From a checkpoint of a small mixture-of-experts model trained on Wikipedia: 128 tanh GELU neurons an expert.
Below are experts of layer 3 (counted from 0) of a mixture-of-experts language model. Rows are named down (a neuron's output weights, with its number) and show model dimensions 64-127. Each number is 500 + 25 x the weight over its row's rms, rounded and kept within 0 to 999. Numbers have three digits each.
Before each expert's rows: "raises" lists some tokens whose logits its average output raises strongly, later layers aside; "comes before" lists some tokens at least twice as common just after its tokens as in all text. This comes from a sample of Wikipedia text that the model never trained on. Tokens count by the router's weight.

# expert 67
raises: " ", " in", " a", "ing", " the"
comes before: " the", " a", "ing", "s", " been", " not"
down0:476498536465501487479472501510520507473442508506454536491513476519477488498518499495517465514512522507504502472474520461496497504513507523539470485503473483505485541537493549497470532502459464
down1:502508513503468454461503470512454500519506482510475501497511479494515514488451430482460531516487551520524503523509468483523479492507471516531509492474518498562496499499493530498495512460497522
down2:513450470516504554538465450531513543499471475485494495470468484457539486521494498495476514525511516525526470551480492537498495506535515502507512458495483513499491498492517449511515497504504518
down3:492492485518462469545510511486499516493519472496526485487521505496500502499455540485530511557541535488500449543510460485519501582528488480525504512486478521495488504525525512488486503483515520

# expert 41
raises: " in", " by", " to", " for", " on", " as"
comes before: " by", " to", " in", " as", " on", " the"
down3:480496548521513464532491492512524494501513515514505449472484507511512492492484534505517482500440491517561521470501469490521516478517515486463556486497522538519489456459511544541471514499480512
down4:516525464474470493499470474475469501507475473463524496512515513511499493481509518511477523493489481490493490469509465486465527524487471533529498488567511497514519500502489563463492497539508487
down5:456451554484464531482535506508502482544474491497443505457557525555501478463505492488472507505466504479492523569492495508521522515491500498501482518504468515468526527520543530499498524508515488
down6:520485505546477498479453493507515465472529544494502499497502508495522550503487499544540489487515460493533468460531476487568505539499492544536501556489509462499482504474535494454523553495524482

# expert 75
raises: " (", ",", " ", " and", " |", "\n"
comes before: " ", " century", " place", " Infantry", " Brigade", "ers"
down0:544515476462520484481481519506522461512500529498523502464522516503493473476508483518529517515494458471499471484478493536454462526511465534494504502497480530464504511498520507489461479511526472
down1:466500522538523480458525525509482522463506508447532467487513495487466500498483512483421507507450512534496515523514488519543525484507466504473491535490489479504526497514477477478456518488488510
down2:510522502517464496533494503505546500497508491486504527413500481536483499494505508501556525475509511502533516491504504525506477480516485508489519518500487504444532495515474500441546476469456518
down3:492462544497512468521496540489495499461519505483485522506508491457559478497496492480498473497497500474469481491501440489476498537491470511532487491514513546468515526516508537479492497493517505

# expert 76
raises: ",", " as", " in", " with", ".", " a"
comes before: " of", ".", ",", " in", " was", " later"
down0:535494509543529481502548505476483467480508544501469516516518489494574503501522439533493515495507482479530528554482504472473495460471481523479518506495548528440484472539483471519512476521470487
down1:489512495525480514495476467502538499556470549492514518498493491495465509510477500483516483548516532507496526531523543472558523507517523547462542513502514506515524522473512506502495499510488477
down2:454472452479495557558527493497519503470544432503504494503498465495463495497479526475489472492481491492540499477517499529494496512487530495475490509513536546497469507472502495448500514496472495
down3:476466516465547507468501491494472489501503489550510507468501479511479481515509444450478563497472541484513530452508532476528496495500481504528507511448534515495519501488490486479466516470504524

# expert 42
raises: "er", "-", "f", "ing", "man", "ed"
comes before: "ly", "s", " School", " school", "-", " and"
down3:511475505493497489528491487508464502504537521511491498476431536475513492537488472484529496502493537526511519463490476523507520519519491485477515502499542530493511517526511515506465487512527551
down4:494483509517495485514473497509514461494500451528524492469509502466523510464468535454504529488495474480555497481516521530500538552537487537474453484518493520506496499491503553537506496530473508
down5:517478509523483470467472498473473515508501501505483458464578490482515508468527523506523543482471476513486502477530490485475492499544465472546473505496462525502504494532495492463470498480514492
down6:510509477525500542524509462474474528518521486534512488449529497480528511517473527479490506465483507489477493447538500521487459513489509488475517502481483477529496545499498495510537506548468510

# expert 55
raises: " to", ",", " |", " of", " for", ":"
comes before: ",", "s", "ed", "e", "ing", " ("
down4:485493455498474478496507520510521511497527505483485482515492517479470506512504525540515529537517511515502491518522477544478509542501479485499500499540482455482465500518554493482473520508518538
down5:473486459510493521523477497482505476534525479537496486479521518507462487512567513524538470527451532487513475548467524456503490543497482495486471507482487504474598506500481488504504560475525526
down6:504523552506489499521450522505489483505473524473512471487503468523495510496434519480524478532550515489482498522435518522475472523551489492494473512495513489491467481528489459479516502470511504
down7:529474489545484506512478484500461470494502471482498503516533504479449473530485542475496475525486533507507486485480473474523490474471487502526509517485542529482467482517472540518483505495499492

# expert 78
raises: "9", "st", "6", "0", " team", "7"
comes before: "9", "8", "0", "7", "5", "6"
down0:519491527558500486466494485502486490479497524528511489502445511467489514526496479484529484495476509508473494490476518483543503473477457500468490540467449550489467499474494507508481540489468539
down1:473497470497518467503522459512462514487487446531499479474501537484529482500497516504481527505513476504491504510548522460461462494487521510550535476488469512500515532483527469487499481488540496
down2:507475490504470497502524506499516493482525491472502501488490491515499515522506505491521461534488495517485504519515483528531489523494517486455483511433513499582508526515524501465497509508491515
down3:512496508472499483479529498539483536482500494476486511490503525461514499549504470476518467544497566538511497492488503504510456477451480523460565511458484512485489455477507490485460492472513510

# expert 1
raises: "or", "ors", "A", "hi", "d", "E"
comes before: "A", "1", "a", "V", "km", "h"
down0:521487493484492451503464505520493491499525476511514493478494484532509492522443506491511487508526502486488520504454504486517454520489498505489480498495527539517482474480454552503504450460503493
down1:495494462469519491523436551490497504513501512486499520496514508528454501528488517498505503516504485591440487476486468470508530466482476514440480513512485480475453477514471485499480495483508545
down2:475537483491484510532505508562535499499521510477474495474521466494501497482510532507533476476506454543497508506516528503477518500539448497533533504478523524465532475522502504493542506491518488
down3:499478472527524512492497501486540534498510513511516500446546486505477529523446519498497557459543541486496484496507518483528479482538491545489508496525524498527494512491492477519509533490499518

# expert 5
raises: "\"", "\n", "or", "m"
comes before: "%", " |", "\n", "0", "3", "6"
down32:509477503516482546528479483497507485510488492501462460507491549491505416483487454517487532549506520501470487471468481497495539499511508486475520528474486536483523488498529501504535516508472499
down33:480495524560485520485467505531489436528458502498508481497500506543554507463517525520513490493493465460494535484541526497458501542458516512529491546483526510498532501524507506480501454478547508
down34:529464524498537445492489480491485513493532480493493517508531453482498480533468477488454475454471516482496515507496515506527509507488473512446518500534483529477535509484497495524513453513516510
down35:520525514517436496457520516473446481468548544494487524545545470495494532526519519530484479501506520480457503524493464531478469516475522487516465476500551488510481500470510511544471497485535525

# expert 31
raises: " ", "-", "/", ".", ",", ":"
comes before: ",", " (", " and", "ed", "'", "ing"
down2:470475499537492478517494476485527509489500496519487468543471476509542537536503510540496528495559537467488491487489511537515513514442525535488505509510530475452475526482515460484502462508510542
down3:497462536535482478475487494509504489489538507487485497516494496502484531514493527505526519551512555482485481439509503476536501514478532490524531513489492538520468446508490506529474500483508474
down4:540509523477485472528485525491519499455470535466442492509504500497501517491561510463515492460505456470510507504480476481471539517518532490548479485504505498450492537485521506469489468542484495
down5:534473509505547468485512500502475491446505547481530486486489517544509501486513538513490503509516491500461468526535460527489494526496500534480472539445500477524499480487503472482476514523531516

# expert 36
raises: ",", ".", "\n", ":", " (", " |"
comes before: ":", " in", " of", ".", ",", " ("
down2:493558458515508482537502517515488487486519536489449492482522515523466501444482519474535520523476468456498510499546474471510502514489518558515479476467518503529489486502498536496514496488497484
down3:493451510515500519464505498491476472513470515471471488558478498494510525483512509519442509460501471548489454492524480508480501476484489490498508560487502485542521515497512481483513505532514467
down4:472478501489492545517511474518467452477497546514502480502460542519481498558484519447506485501487502501509490461486464521472487498503525492498543476540539495522441534495569481491485473500509527
down5:464488498500507495523501534495507518533473498510474516496512512506435492466518493503527479494531510509511503521487490466532468484502470511525505503504455521502471510466488531528495451493520485

# expert 64
raises: ",", "s", " (", " in", " ", " |"
comes before: "s", ",", " of", " (", "\"", " and"
down0:478487512503499489442514505512485497514527505505522525533456505546470523555441515451471504496453485484519473479494495477512520502509514504491507547443521469519462490511510490524498491502507468
down1:541500494496498508476499520482460482503508547478519513465526516485508450536526551535500449522501500488524466488513490532501527489471487539504482492511514498520439524503507467524443506558496506
down2:525510448466546473502482506521483493481531460505470535452491549542453494497473543523531497521488505467488473508554497529508529476522518505489463502487495474509501485493482520528478518521530532
down3:525453477508509464512499525506517498467513525516520464467450466533468427533543519538505472506460497522521499535507472497523514496502482508473539489473520502503493499521513545504477485539479469

# expert 60
raises: ".", ",", ")", " and", " of", "-"
comes before: "\n", " of", "-", ":", "|", "N"
down2:486513516511527510525494528481519522510495541518498493500493533481517477461535492511540466504471513498508459510547473464509489517517511531503532473474475532520451474498500492534447499476479496
down3:483495503487516530461497465485482540506488448462496500509548515471499508514517522521487514491491470505519514489498485498499506515472561515527488542468528462447459481484502501482481485500510486
down4:506580499532476539471528488454498465497498514490486477516517549480506511491450472451501470486548527475519525544494533491486475545524487484474450476494507490513489492517509473522514482496504493
down5:545503507493508476492453497523494503512478464474523479523476511533509457501540517457512516517490508585492511508483523534496493486498482507498500480533532490456526467487513503502559481490512528

# expert 63
raises: ".", ",", " |", " in", ":", " ("
comes before: " to", "s", " by", " in", "ed", " for"
down1:490468534535504473505513494480521526549510502470545501456516510503524480501511487510472500512437470488472500506481508522466501495485505552518534490529466494482518511506471492481498481448484525
down2:501513469504488475514528491483503506520488477488481545500471536514512502529532508510552500468491471515502500448513523409566553533522531526476485494491472487512525472503502483484511463499505502
down3:493517507463479493523492489534462528541525524486506436518468492490437517479477469476519488515493504479479518493506513486493488499465451494499454476499505499477502524487537504507503465506493487
down4:468504481506514460470493519519512507537521481518510479479414487510501544533490536514518482514520531503512513502517495495530521517491490544450503510535520489491530518458494515483487452483514468

# expert 44
raises: "\n", " ", "”", " Location"
comes before: " ", "\n", " —", " −", " \"", " –"
down0:492522510473482490494468553521504497518492509483476513524509499459503498503476484449480519493485532506542497454493449490493543508483491501463508474500550500508510477516521517511490497537509529
down1:512500513459532532523493525509446476520522483518523484463484560504495524476494521503505499527478489491482530493510483461483493480528471499501510491491493512476493511459499521568530515481472519
down2:549462493511487517531490545515498497470494538496500527486516533494488526478481450493474463493474461480499476504523474512516487536459528459498521507471559509509501505479483524548475510516477522
down3:564499468531483501450472496474527483497492488482497537488528506483474483511482524520526468515454496514476470502500498481553504524491502506557489502523479464557490487483490503525460525510459485

# expert 10
raises: ",", " |", ".", " and", " (", " in"
comes before: "s", " of", ",", " and", ".", " in"
down0:488499493536545475558483499516500509506477527530532466470508523523496526500499496511493524530498476498504481470479443534471489476486495499506498519537523498488472461500508521527505496490529502
down1:503547539517461507453469493458511526497515552487505487504509508542493500501520544517480495496518515465568416458511531518495483481495481498483514523477485493528474521532505493453444483530530536
down2:507508527491520511506497507493464442507502481518460496506484507505532483491518499532526492493459511497532506508549500493560495520540477522478532514476513502464447494500490489521509468540490516
down3:527511506498478515469474508484490473495496472514491468488465493449524530533483521471487581485521514505455490482494491522533529469479489517495492499494492473509459492464497494507509483516540579

# expert 68
raises: ".", ",", "E", " |", " in", "1"
comes before: " |", ";", ")", " —", " USA", " A"
down0:505475482565461544485482494508499510523507490507529548501469543498523492544456514514486462506494527495485526492497488513537521488504534488496455477459514497470462531489502489541526476492508472
down1:498483478540489517525526503496496496499494505516513522507443514489520556507498493506483492485483455505505518514493546461508505508544511480536483523509481495433473482482508516469488489441545537
down2:481438496532490494506515443491479491529531493502512465454516548506552523520527515471490477487511475492453480488499488503491484509472510492469530499526494526542534475499484473505508529547461477
down3:489518511447533502479488459487468491522503508498508491490515484501520487526500455489501542524461482505488464460505486501463509516503508524515546545474516497449462482517444485530535474489486504

# expert 7
raises: "now", "as", "which", "not", "non", "née"
comes before: "1", "2", "born", "aged", "C", "S"
down15:499518506534517447515479549509517467488526452503469516554486498503486512490467543509491528448443508526460506467522521520456508564491497504507496467516505513531490514508474473497508470491545481
down16:460465511480494502509514493510510497477518524469465457497505455507508501512517513474480492475523469497440493463475538494483517510467519523480529491478484532472465488481511471520501494470472508
down17:494447515469510476489480496477467489473479518526498487501499508490559479507542509455493487474525491528519483475507491502492507485547498496452496486448473510528505495521515478486468517529500498
down18:501545456459510534546448509506534536486521516504535514519511423470491482490508523525544493525485530535531521487525494538524538519477477531482491556522513503481504503515493474476531480500496507

# expert 79
raises: " of", " |", ",", " as", " and", " "
comes before: " of", " in", " with", " to", " from", " for"
down0:532492500488473547476480520491471469513503484507521501497507525479501488536498457500493487510529516485484459478530458496486480547531479468455460540501517518496511522498492459507508516508507516
down1:500500505446493467505510523458486526513451509495466501534551495490501485447534489504476470524484495489507509527524434509513546500488501505459458489491494477489521494513454482534505515501520474
down2:493542531518497501515530459472489507475483493508521482509508442470515499496514468478545480535477510502504494482516494469506518474456526509504509474486505514500493532476508502522493511465475512
down3:488510482495490522496512509501452494526544535492495519486525484504496572507469545531504497476464511495510507473510536482460547508531506503485515555527499520465509568517492507501539513512475461

# expert 3
raises: "\n", " as", " ", ","
comes before: ",", "–", ")", " |", ".", "),"
down8:502475490503471507519506525511540495479477534513503520532460490496485472530512478498517456509466501463473507468496483537476467513540498481531509486469515503514520501496497503511501521491550490
down9:535441510504475523466468518476504501480490446539524493488497545497526565515507470505484507519492511522535465530505480544501497510471490492483465487500524472512496559469536475533493532490531518
down10:511511506474521520459492502492518488527496496517456494493477523484482525508551460550478494509448519504516469531555486531504455508511517467504503522506465502484501483493502473514528518536518468
down11:523502505510455447523450482521492500533531478478513441483481477525488437498466536500519497496486535488519482488526478537537549465470484504430473521470470479522480483480499497456479462495499505

# expert 19
raises: "Village", "1", "2", ";", "3", "Studio"
comes before: "1", "2", " |", "3", "4", "-"
down0:516538512526514465512503516458500478481557507498519497477445483517503528527495522474468530484497489478530531498495508461499476511533457535478464471456528466527505463525502471510522479519515487
down1:456543512506475492491523451498459501482470519494496522464517502509521509518522518507509518504522491532477492502495464450486466527496472548528507515489498531492499537458529478533509499514526534
down2:473504533506471499482494540507494504502529478544497507509491497496438505521484501541486480515485533495494509540483532446518469471514520466466498432501525520485443474496508465506561486517461480
down3:523460486522529515521472528528515558495526498488544472520475482533482477513505526487532486515503509485514444513491508493505474505543500537475544510487463503509558523528521492541463537481489486

# expert 23
raises: ",", " (", ".", " |", "'", " and"
comes before: " |", " States", ",", " (", "n", "'"
down10:461476513496474486490518496479525479467497471494487532530511503499491476506550491492529528508494447490506497445472459472485550506465499526505461539490478490572507466488532549501507519459497534
down11:525480505503509514492495530459492466534463456499472519508476521519502529524464474534470510508494536515518487510525492467491511484531485464518519496505534506478474442522520514555469487482508514
down12:533507536463532459538472505525474517482525499504507516525520488490513510513470507479454514491484518501499508514555454489521478476428549498554482449521524542525508523508548531479487475522519477
down13:497492506470487490532486535509510488540507517475534477458519549495509502518478526505491449512474524555516508460463447505477523461490470523480489517492520472513500504535504462477527498492509481

# expert 56
raises: ".", ",", " (", " ", "th", "ance"
comes before: " |", ".", "0", "5", "6", "4"
down0:525520485480504479445485495519479518493508472512483525499484511521512528508499460530465525506502468465514536489483487470497483496505496491506500466494517526532468502500555507475540476498537519
down1:453521475480440527512470502471512478532525475486540481493497501511481517463493532483465489524468472513513463462512470523503528487499449464523495474497496513500503492490525495522451525501519489
down2:525457522529516501488526490458473500492518498480497450523505444526496490537533472464465486487513524507499533528483475499514527470468455533478543520506467455499511491476501476506515505494500551
down3:506523520516516509522493463542463550497492519505470477540530498486503535520511486522498546498520486478470512485486541526491520494546503500464512512491505513499515472527475470515490518521516479

# expert 33
raises: "|", "-", "—", "|---|", "\n", "----"
comes before: "|", "-", "\n", "|---|---|", "|---|---|---|", "|---|"
down0:503474519523496484509519517460506531504507455500518533490483481520545479495489451473482511499477505496514459503456501490543499541508518505524493508468534492457523506520517497519482497507556528
down1:478481475480490524509452506508493466457505494468452499526519485482507516529486503521463497512525504535505525482495537453514466508494451535475470520484488490494456535511477495528530482511463498
down2:513542495554494510543521492545522482497483528522501509471509551479488536510486478512529494462523522548536516506511457522510542490505507522529523510535476488514544523490550506504469495496515523
down3:499574504517525468455495512463495515523507485503447509493455497498485478503501466491538547501487485515520513504474498564551498516469508516519512477504483518545475501532506520508543478475519482

# expert 73
raises: "0", "5", "6", "7", "4", "9"
comes before: "0", "1", "2", "9", "8", "5"
down0:478553467516488461498488484519482487573504517536483494474462501497483496560525484545499521468548493538492449508505520537491481526500476486529508507459513494476470525486509562491492541482488487
down1:527496522477535464506496520480510464483568480468488497486505460533506539481471482523488529519490495504475511527502520498523501485507497535530524506478537445491477506521503472523490534504505477
down2:490471471511487513429491502509508441510482526525497522470522477521536504480504511471481485505500487473495484525466480541511529484503503462505517511509497521522508505500501538486503555477507486
down3:465507524507501467543448540504516521486513530504516493486454511473473518488470472502532503489506477467517462485499509454508566518503508476539541506522470479455481523534447527474558476520481471

# expert 58
raises: "0", "6", "===", "7", "9", "8"
comes before: "0", "1", "9", "2", "6", "8"
down0:484528520515470471488542490476517531510541493511486508477509505489466526489515482489468502514416500501516465473486495513494507477481547485536509493516476467474465511482514486501506484541471485
down1:496462483518450501503450560498483477523485506490474485500500508484499517496492505497552547508532470470490463519523485459474501476486491539500486500511498538454461487495523531464533470511518575
down2:509508482514569524484495544550513509519513469506515477498489463524533471516493495516509487488472546507505507508562510462534488545538486473490511454498541504517506494528500479478502503492501511
down3:477547501493525471530481508498495545545545485480564494496480520478521500491491474513502491550514529547503469425541501549499510483512495506553505485535469509427509516515479503500500465511543501

# expert 70
raises: ",", " in", " ", " by", "n", " she"
comes before: " is", " was", "s", " of", " he", " the"
down0:489505539471459526484459483447514534505477473524473507515480523510475524473476546499448551542492470501514517561511535487494500540485504496488494532498494476491506516489484486524473484495517544
down1:513485486488513489510516471520470517513526505469520478480450554469493516482529489515452518482546493522486485496476521512507496513514506555540528468492512487454488520472508524468488474477509513
down2:452463523535517506507477466484494500541510485506532474529457503511481495479515477497517505503529497473529497498505502486517475502525534490494467493493519520508482503493504471494488522516491503
down3:505521489496510501497530514502517496476512499467514487509540455469533462460557527530500563513513506508501484483515473525513514451489524515490533529494560518509503481482536507483470511494460495

# expert 27
raises: " |", ",", ".", ";", " (", " in"
comes before: "s", ",", "er", " (", "y", "ing"
down4:505497543523475462524481531520502529534517533484475510493494521473507495506496523502465472541482521500491477555501494510538474458434449474494458513514511487488474520500517525458519505505480517
down5:543507477462524521548514507521510468504472544514510476534491491444506529531540491484483503485496473531508469537522498513470471574534484518493533538493508485546511512516490517502493509480474513
down6:494507527479491481531459501496478526489530502455515486497498520482526481462506491501484490553481569481491479524476483525496516523508533506499469561505483548488498515462523480532499464510483506
down7:467497534459489509532501523475512514531475511480505508531490549489519454524454461500516511500518481493438538477479504470501478523529483464471499483495479511455501523543493512475526543516526540

# expert 66
raises: "gro", "era", "box", "ad", "port", "bound"
comes before: "1", "2", "3", "4", "en", "ke"
down32:496467540446463513521540477502513461486522500463473539529539520509484492523476529492505478493538518501496521512510527499507500464500525545461543456479492521496537469496499527491530485521504512
down33:455483510497448541525494475501559481522465488498483501530511492541513508464542554517494517520519515508512541525525572513503486461509486511510530512463516505451510493529507471497510496487540480
down34:478489514508484488502499544474510504544528510513511490467519479515531531457513484559556500513486527517454488435522507490513503508508499494517532543470465555498472492454503524510460490511493436
down35:488488492539519482507525541542532465481516499515473448524499514525498488512528465487501462463472452459529492529526544534477517531482505554544499478490475534467484521486518494505481460485468512

# expert 17
raises: " |", "pa", " of"
comes before: " of", "s", ",", " and", "al", " in"
down0:500500493500512491491478540502523467496469496500483530512543490521514516480499490477487488534527497518494501514520475478567473499474471541487540472561489480489538502469477493470478473505471512
down1:476467468506496483508489543460506496522517502486510494499502492482535521480513478533512495504550540492459494501452536510500507519507532491478442479480476517502497464497560483533441506461542489
down2:529456496464515492514537477511477493444531478504519459511444503506519486488542495488506487487509527474517487505477565518529489532468505511470503510510496477506475484463530461476526528501485478
down3:523513468531476494534503501489530446479527509527494518480477509454491511559521470513543498511506504467553471514490494479487529527501451509499483461484434498506512511534534488525511502498488491

# expert 4
raises: " |", ",", " to", ".", " of", " in"
comes before: ",", " and", " (", "y", "'", "son"
down49:497507503517440501512485520498495506520528536506512500487498524504477500514490503505519502523470471534522531532514485547550520505489478482494465495488488489507475458467479492537500507512536524
down50:511526436492505466498471536526488456498490489471489513532459515482491487459519519481496501462474513471510475483540483519524450501508562494530467488542461517495554479481529504503445514516503506
down51:488493434497530487452503498489492493524501504490523479514500498490458500505483483511516514510484465512481478509456454507496535492492536495496504491491463518478505484527557540504511481491554489
down52:469518462491581493494458498518461517530483504499468464511522496472537479508536494512500496530493450514488488475435528493504474476498479492506544491522512536482461532499495466516505468484501528

# expert 16
raises: "==", "=", "Final"
comes before: "-", "==", "=", " •", " Born", " Country"
down0:519521465488535548497523524519488472441486492508497492516470479487494488493482437484529528514503497527501477523469483442510473515497505472461502489492494459477502460515542523482478506531515540
down1:501509474472546508483519529519520470509455495532502506510465461508509524495517500498453510503525542494497515495541473539519445480471493552517458495489479527546504480513504467489511528523476462
down2:515503488486468463458522452444514539456507493500485464509533484520474552454516488535492508488502493487495513502499473474519482485530516453518507497520526537531506460484543504536505456453511480
down3:502497508490456520487542555518543462475509492474513478504460498448496486484517524453489516494490506511524494502500519514483528452485483533502486498495508495467484503489505524509472481528540478